config.yaml
num_hidden_layers: 9
hidden_size: 256
n_experts: 40
experts_per_token: 8
d_expert: 32
d_shared_expert: 0
hidden_act: "clamped_swiglu"
moe_layers: [2, 3, 4, 5, 6, 7, 8]
router_score: "softmax"
normalize_top_k: false
routed_scale: 1.0
balance_loss: 0.000444
balance_bias: true
router_z_loss: 0.001
init_std_router: 0.0234
lr_router: 0.000737
vocab_size: 16384
norm: "layernorm"
norm_eps: 1e-07
tie_word_embeddings: "early"
optimizer: "soap_variant"
learning_rate: 0.00289
beta1: 0.95
beta2: 0.95
batch_tokens: [32768, 65536]
max_seq_len: 2048
train_tokens: 654500000
max_steps: 13593
dataset: "wikipedia_en"
Below are experts of layer 6 (counted from 0) of a mixture-of-experts language model. Rows are named router (the router's row for the expert), down (a neuron's output weights, with its number) and show model dimensions 0-255. Each number is 128 + 24 x the weight over its row's rms, rounded and kept within 0 to 255. Numbers have three digits each.
After each expert's rows: "comes before" lists some tokens at least twice as common just after its tokens as in all text. This comes from a sample of Wikipedia text that the model never trained on. Tokens count by the router's weight.

# expert 0
router:098154124140117098187127084109139122113122135141102135131164166138088116158104094136115135123146093109112158180188125104106098093118115197115091164087138146135136127115110152143121106128147167163126096135165116128128146104125167089119132115142122150121120150102143110124103123134133116164107132123152153152133100091143092113127144127135111159123129108141084147161117141114148150149150129166120083140135180126130102150133145133114105124180122127147137150135131139085110082141132141108110098127140156129113122109111108109133131184103109098138125110137161108148127129119113149101135157142147155091104121086126102159151102089107140113169147099110091152129214142115124087144161163111139112116127133139115118189130127112138101135135117108119145119156083158150094067143133084
down3:111148115125159125120153106114116073143120121140119099152087140132085134159177133136142130141124116112081118097120139142126167140139126116121121157118126101134086087124130112123124137148157145158131101150069147152100124126107143136109098130122129136126137134109112135134111142158119115125111105117181144128091148125125096101116132139133111132082124106157161112112128133151086157189136116127143160119153169118155155105088126173160171172096144137138140166111136130138166117128124163180129110139132123139110111141127124109179133166110140113123169125122165122135150110103137131111130127124073138142130119134112133112114119142118098125105090195119076168086128152185130125116104159143164147094064160124112103155162136088111139122170067141098128119159137075137099096154153100
comes before: "1", "2", "| ", ", ", "6", "3"

# expert 7
router:052145125169091144133119087113161099089128139109137115143147181113100119144125087131130149091160068103140176168187140116123081132095121165130145155121142133128147154094124143146153101107172152134128108122106146142141149113148139088110147122115148113122141139134141105106084091160147133141122124094129179149095086123152087103138132118153118128136126164159114132140106099122147156122153138134119123121125153158122130167109106122110099070185135151126137141087126154111083133132143126105128125167149127125154102136138131118120096107120148093114122114144138123133163139101114126086150123123149121113104131131116122139127102087120148092139140106117103118099194111136086103181139144157151121109161112115081104175127149150147112103131109124142183151159088125139111124108150101
down6:142141105094132076076127125129095118127114105117096122107103119128133138132111119110146188134171111174155146070149134176122161088156148151147119128181110138129152171144130141130161121067131119121124172135140162064126111177188140118107160107141144103127150123078141133126160113092126157091094135138139110145148137143124108083110141153127120162131136149077090146116129137139156160128102153135124128136158125136106158110116146098099134141156140145134118128141168135068076126102146164125119102167122143144141159140114091133114110146121109142148146094119101133129084108147110086102152121112146123200114130101116090143110119118137127109111129177156110124107100173154132114119109157127099137108101124146133112091113126143127108167132136111121140147113136122167127109131125167
comes before: "1", "2", "\n\n", ", ", "The", "th century"

# expert 12
router:096122076160083137142118100148152131115138133136150048114145129129137124172113099125130114100128121113147167134165131103064083138129132154124128182115097145113131150113118120091151137098200154160116129126135153139148134137166139097108149111100127156124161138140126103084119138134108133130133133079117118159099088130093121107164121122131133150106135164136106134130096136156156136123139117150132106131119167112132160133113135147134065120180128125227146130096123140103110143159148145101122153132137125122113117133102122126105106126103126139128138120137145137114125109124102126092161134152133126117087144112159124110125124123117130107129160123095096103107208124094102112142141181160164088115114142126093100129149091106111108101124112123080149129173138136161125089130155134
down6:143117131134119095151167129138107156106115119171168155151140129106121121113123112120119133119123165114153147142097147113116127097132142122118165108120139148110106134141155145130088130103104121119125148137101124139153138136140106107089091140152167141148094134113108122134151103190104113102123150133119168067142117123140099186144094141095145151126110124164137159143099098140113137112172132145113113100146117092120145131138156111116113123114101097133138140133099165153116156156120127165136117146174126128151129118135194138122155106136101127116141146090107123144113127136138140150113123076193167101136104103092111138111126066134137145075077159125146131129112106102145126116116148118121067155163132150086116156134218110107120121081075127107125137116116132120093124123167190
comes before: " | ", ".", "–", "1", "2", "0"

# expert 21
router:094121058157088163137112085122137102114133123150132080135124159117165109163121100128107139128160103117143147149167124080074101132130102142109141165124130128122129181145132123137158126122192188140131120113137145126145123131138132101123131108086129136124140157125149107113096093145141127163125115094118153158121087137131117117173123097136132174100156146127113116105074155136157117145133110148158135117163172106110135149093137165095118092153123154189145119089118156096109131125125144115133149140133130114125114139083150102108128117090157104107140130165140132139121111105102121107145129162133128098100121107148127146112129087095138112150171143124140119114217136106078126155121161160169110144131145129099106167122121091108104140121102086117110150152132113147126096141163108
down6:141125066162129105114088159122119123120089126155119106121133145164118123146147126136133120167148109134165091186117078143135129162081101160167140130140078130122151152151070123137134097156125145120141113159126065158146108135164145118098177143109133111112111122125085115096138155102120148149106105080167143118093136119125120103105142127151155089072141122128174140116093118131171187106098100137137137110115174116104148144133121119119099109127140103124145141130120138133146122113135134100119128124113126166139139121105131161128152139162147091085127145166105104128139113114129129186122117130137155135114126147134102104103188114153133103146088129144171135131177109125138131164115111143128102155126157115099126108111129124193122138110102167158091097099097106153139095146137149
comes before: "1", "2", "3", "0", "4", "5"

# expert 36
router:097119133152101130132105096165162117119120098108101108128138119088112110148134095150111143135162095130126146162160103114117119126153138154109167136086115114152119127106114164113140101111151154135127132110146117144119153125129150097102114111116137152111146166135146105091087111165134098121120134099149140175097092115147120117143163126158132127140155163169110170141137147078160140131132129142116149127125131110136152129131091140102073097128146157190152096110120105076087107114157103139115125170143142116118118111141169113135116132092148088107100125132113086149139131107119154077129142145123123110103141115141112146131085090117140114138170069132141136113214101135079107158151161110163105129120125110065100122095132101110144117125138107129157127145090162150084131094154085
down3:123128141145100129115119127167133150122089144113116136129139129136137109137128111102062120124135118137163107106147101114090144184148122095129150123130117182102145138110111115166106111134162149164090141068130136112163073162091124107175143129126113149141113116092107142132142159139134162117138109150130117106162126158112092151152153138093110150128134098126132140134159124119163102097131150148125129132107128090164137096109124167152104160160095143185151171096106164142136095104131121158155112117119113097152144112128160128130102100135124115119105095110133181152127150114126085099112124128132123145112120090142084134110147182064141165112125123128158159111148123150181116123110080115160121162115127095174147174133120128117088125130151141108125175162115123100130096169096135
comes before: "\n", "\n\n", "-", " |", "=", ")"

# expert 4
router:146115119128086111100130094185122152112125100104160094144142123114127119138110110132118141112143095134112188160136157116108084148098163145140141206059096149139145140148134129125143107103193145128132137127174144151180124134157108152105159099112133132109126147124143105131136112144134128163130122098139130153075093134132098100131132119147148106087153120135085137125127156103133107150135141126128121119144152120094140119087093163145094128152091142204156119116138137102106127161133110098126124155170117119127092132117130125118127147126125107136121123167130127139099141115101127135118136140128088112107116109142142149116126107127100136147149130125134098089255155106111114128130178154140105134121127147108122130141106108109111132115096099104144124127113121129100119122195152
down3:105152138206105149160122171156122170191144128104130116112169110133122155108093130143147129154125147108121159071097160120098109129151125117122155172145143109086141114164094150122104126150105112112146099108159159109118150107117095117139132143123106143127123169078108156166126112144128123129180154147101109143123121108137106119141110108169138158092086097123154113104127098128078115101153117115142081092128135133156155133119155123118171150117129129104128134135098121122124164128134123094120104122099141111141096145118128089125123088171153167095137130124129140119154106097143118135125114059106110166138140109138151089162121115145163121111130145170107117135160106127096169101094190129128117137134134152158117090109108170155137147130139128102124076120115070131138112119135115
comes before: " | ", "0", " |", "3", "; ", ") | "

# expert 17
router:096120075124053138148158064142160132101132083152158093135154112111126119194117111123091147107135101116134180155174116102070098116085114169143161169119118156129150115127118089110137111102163166157151135145191144110160122146156134147119142103127132133107164116136134105091131142155123135142121172102146128156106111129123141106123117106121126127085141140113114132128106170165130112145130114146133096128126134099120144123124130143111113147153104136185145139128145116114102137159133144121130141131134121125131138128117115126088150129099142109105126134162137108115094105116127125140121133131152114117117120115153108145094120125102096100124138119116112095129255158106110103144160188162139123114145145098109110158132122103108126124105089090119161133131123121144105122106144111
down6:139064137151135126107120109149172102113127134101131116101107165147087158065079146134118099105148118064154116115113117080118118096133124152131097134150137139124111116133142116130103122122116117094126127164096136132194113129152155138100124152118127136076146131106161132110118164123108136164137117118097112147133149149161198130128104154185168103096124128083140108132120118135128117175161131154125123102121132114166118092150153152120118114119121066133109132144132156122097129108139108116133158094143172124101135122117138156150137134106086127103189140138121116148121152157127156131119156151050122162140107138156153108143135128103142118100115141135148097124109140152133126145149137111144087137099093132113110119095120122153166149109080111113139103134138151176098132188116161
comes before: "1", "2", " | ", "0", "| ", "3"

# expert 1
router:105111068143125108150105101118166099115125114137094100162151153105126118141130114128117141117148124132164164169186115088078118149134094123095160173105115144104099178127137130133174121115183153145159128134099138135123141117151126080070119117131151160114198139155130111091080090126129137134143111112115150186115101156155123114183157116150104138117140151124093145134127137127160131147114111127112103131145158150121143139116093162130108082161132142170128112106119133103062100128148169125124117119131144118129072130124159141130124132122114101108128143163137110144131126125119157132139121140121118100104128117168075125117110116106135095147156081144128140102183141103130092136154167139134093116135146131143100173127123123089104102120103110095148135155122171146113111106140127
down3:144093121133126084138146119082123111160071147120063124103163158118129154134156097138146198124142119094138121129126134130111118096117118169115106133144111136069113076132131116106101139182115113117125138113105107116110130137165117146161144124108087130126134135132085082093136115126095118147141141149129089115171174115189115157172130111113157134133116148126087155135134105148100125102134091136080114148161164100132162186119108097124149148166096105121125144134095150135139104122165153132118102161183130119113160126116124146149126126128091151153146113111121166111109131129082110159140107101112119176119138129100139112183103113114118147165112092132118162145148108135134122145126112166109154145140133105123153095124149133145137144147130157091095107150122128176144148143129088
comes before: "2", "1", "–", ", ", ")", "018"

# expert 35
router:106112060142107128121114105118146108101151103148121096126154134126152128144124071108126133135165102146138156154173154106074114144115129176119122177112134183113151170143104112092135110119182169168140127102166135114129138138159148084111118132094111103110189147149141112118104108148130124170139108092141152170111119149117148120165128111130101138129145162127088143147119166130135155120120101159143144115148115116115150134133139163115125125152133152224151148108116136103079156128120121097136139144131107121101135129106132114124105113084131117139118123167131123127126113116111147120139152144137128103109090115141119114148093143113132108138166103113119103117217146104106103146109206135128101110102163124105118149127109092129111087112106101090149141135131154143117111138145121
down6:157146160111164127142112149111108166122119124114107083119117134138121126101117123118142111120121137138125103112145088130168109114109099125153135167102082123088111094122131127074144112118170152129103159093122115165134134163124115138134093122134101125134157087113131107064116112117146127119137106175149179111119132167104120139136171126155155149132158155128115130115137083095148146118112146125145160123131078145160125163119093114134118160144148116135109157113151089170140129143122106119163134120144140158119137160162158121118125109103137117092157100173144153163142131101127130125098155158158149117102124109158058108127155160129061132117142114123138135100127145138062075141121124155118129150132117075175116132164095131123092104136159130114113125165115158127155178090107081
comes before: "1", "2", " | ", "–", ".", "0"

# expert 30
router:106113114127123112155085064144142129098101094122110117146138165091135098166129114163119144107133107121121143177182161114085109181108141138111136173110078164153137122160141074108115118089158148171140130107180134120152119139171108152099129112119165130123136151162163140124129133124096120132145132075170166147102065158122155117124135086151127130113156134142120161126125137147168129151119129122123130129127143100121146138107121153110105111141127136189122144116105123115120127116145116131106160130134123137127100098108134129105127109126084105130154136166128135151106166102123083102123152141131115103090141148133150120100126106124143096122157112123092105128228157101110144182120155098129105109114158110117123134115140124103104111133088082133137139141137088141100123129165149
down6:127141156164061127111171162155168108145120126110149125138089113120113128129117117149132137102102110147103117116107081141119154113141107135141128141134118113134158132100124134140136130146132116178140090066149119173144125177139117140112131101111133126125141156123112108156136123120078089125124121164108089115122101127131136097090132175139114137135154087155130073158085128130167140110099122115141111182135162072147099116147109108118152151126183145093156154129109083174094151136108131119116113114151135106142121129131151114169145153091138075144114155105093145126159131140118149117156132133152151104111117119163104073170143119111143100134142098135097183112167147120145130152123145097096149124165120120126186101120137110153152098107092148115170160118122121105140144143096102
comes before: "\n", " | ", "| ", "1", "–", "2"

# expert 18
router:112107086147093127156120068210137111115119058100089138140134139112137109166113088161112155120145102114139139173134123108101119139138139161117163148120119157153134105161137105148143132101189141152128149135166143125123135133127147136097138104131130146107170153143142122110136118165114096130138136099140127149127116102118142105153162126121098143126160142135135143139114159088167159145133130148115112164130147088093162118101104172115070096118148143189156099130126135100097125125131145140140131141138116097140112121123143122127110127135133103114118101138142103187118135108121145114149159118136123110139134119152134126122060082097137105131135101138123126125246145114107124165145145139146127109107136120100106129134081096101113120119143082144127116150129104165100107096140113
down3:154143110154142147166106115142080150145071127117139117147136145093176146098117092107066139113129110125137094107117129085071149130173155112169117154153076122143159092150174160140102121109123108115158117147152100166131120112119111140078121132135113152105152151116129129157137145157112147094128153135119191149158144099125135088083110177091105124139118095121130140091097112133136099132130151110136124098161111081130128118099124094128188097163090109135143137110144114076148153124141127127131128150134128119123117150147142112086122151088111106163137168130144100158142108090142095134125123137181124133177144115135154104111154105117156115139162150136166110130138161109164139139106159142107128140123097147088161121139118125134127097116144127121163143082148129148136125130095100
comes before: "\n", "| ", "-", "\n\n", "|", "- "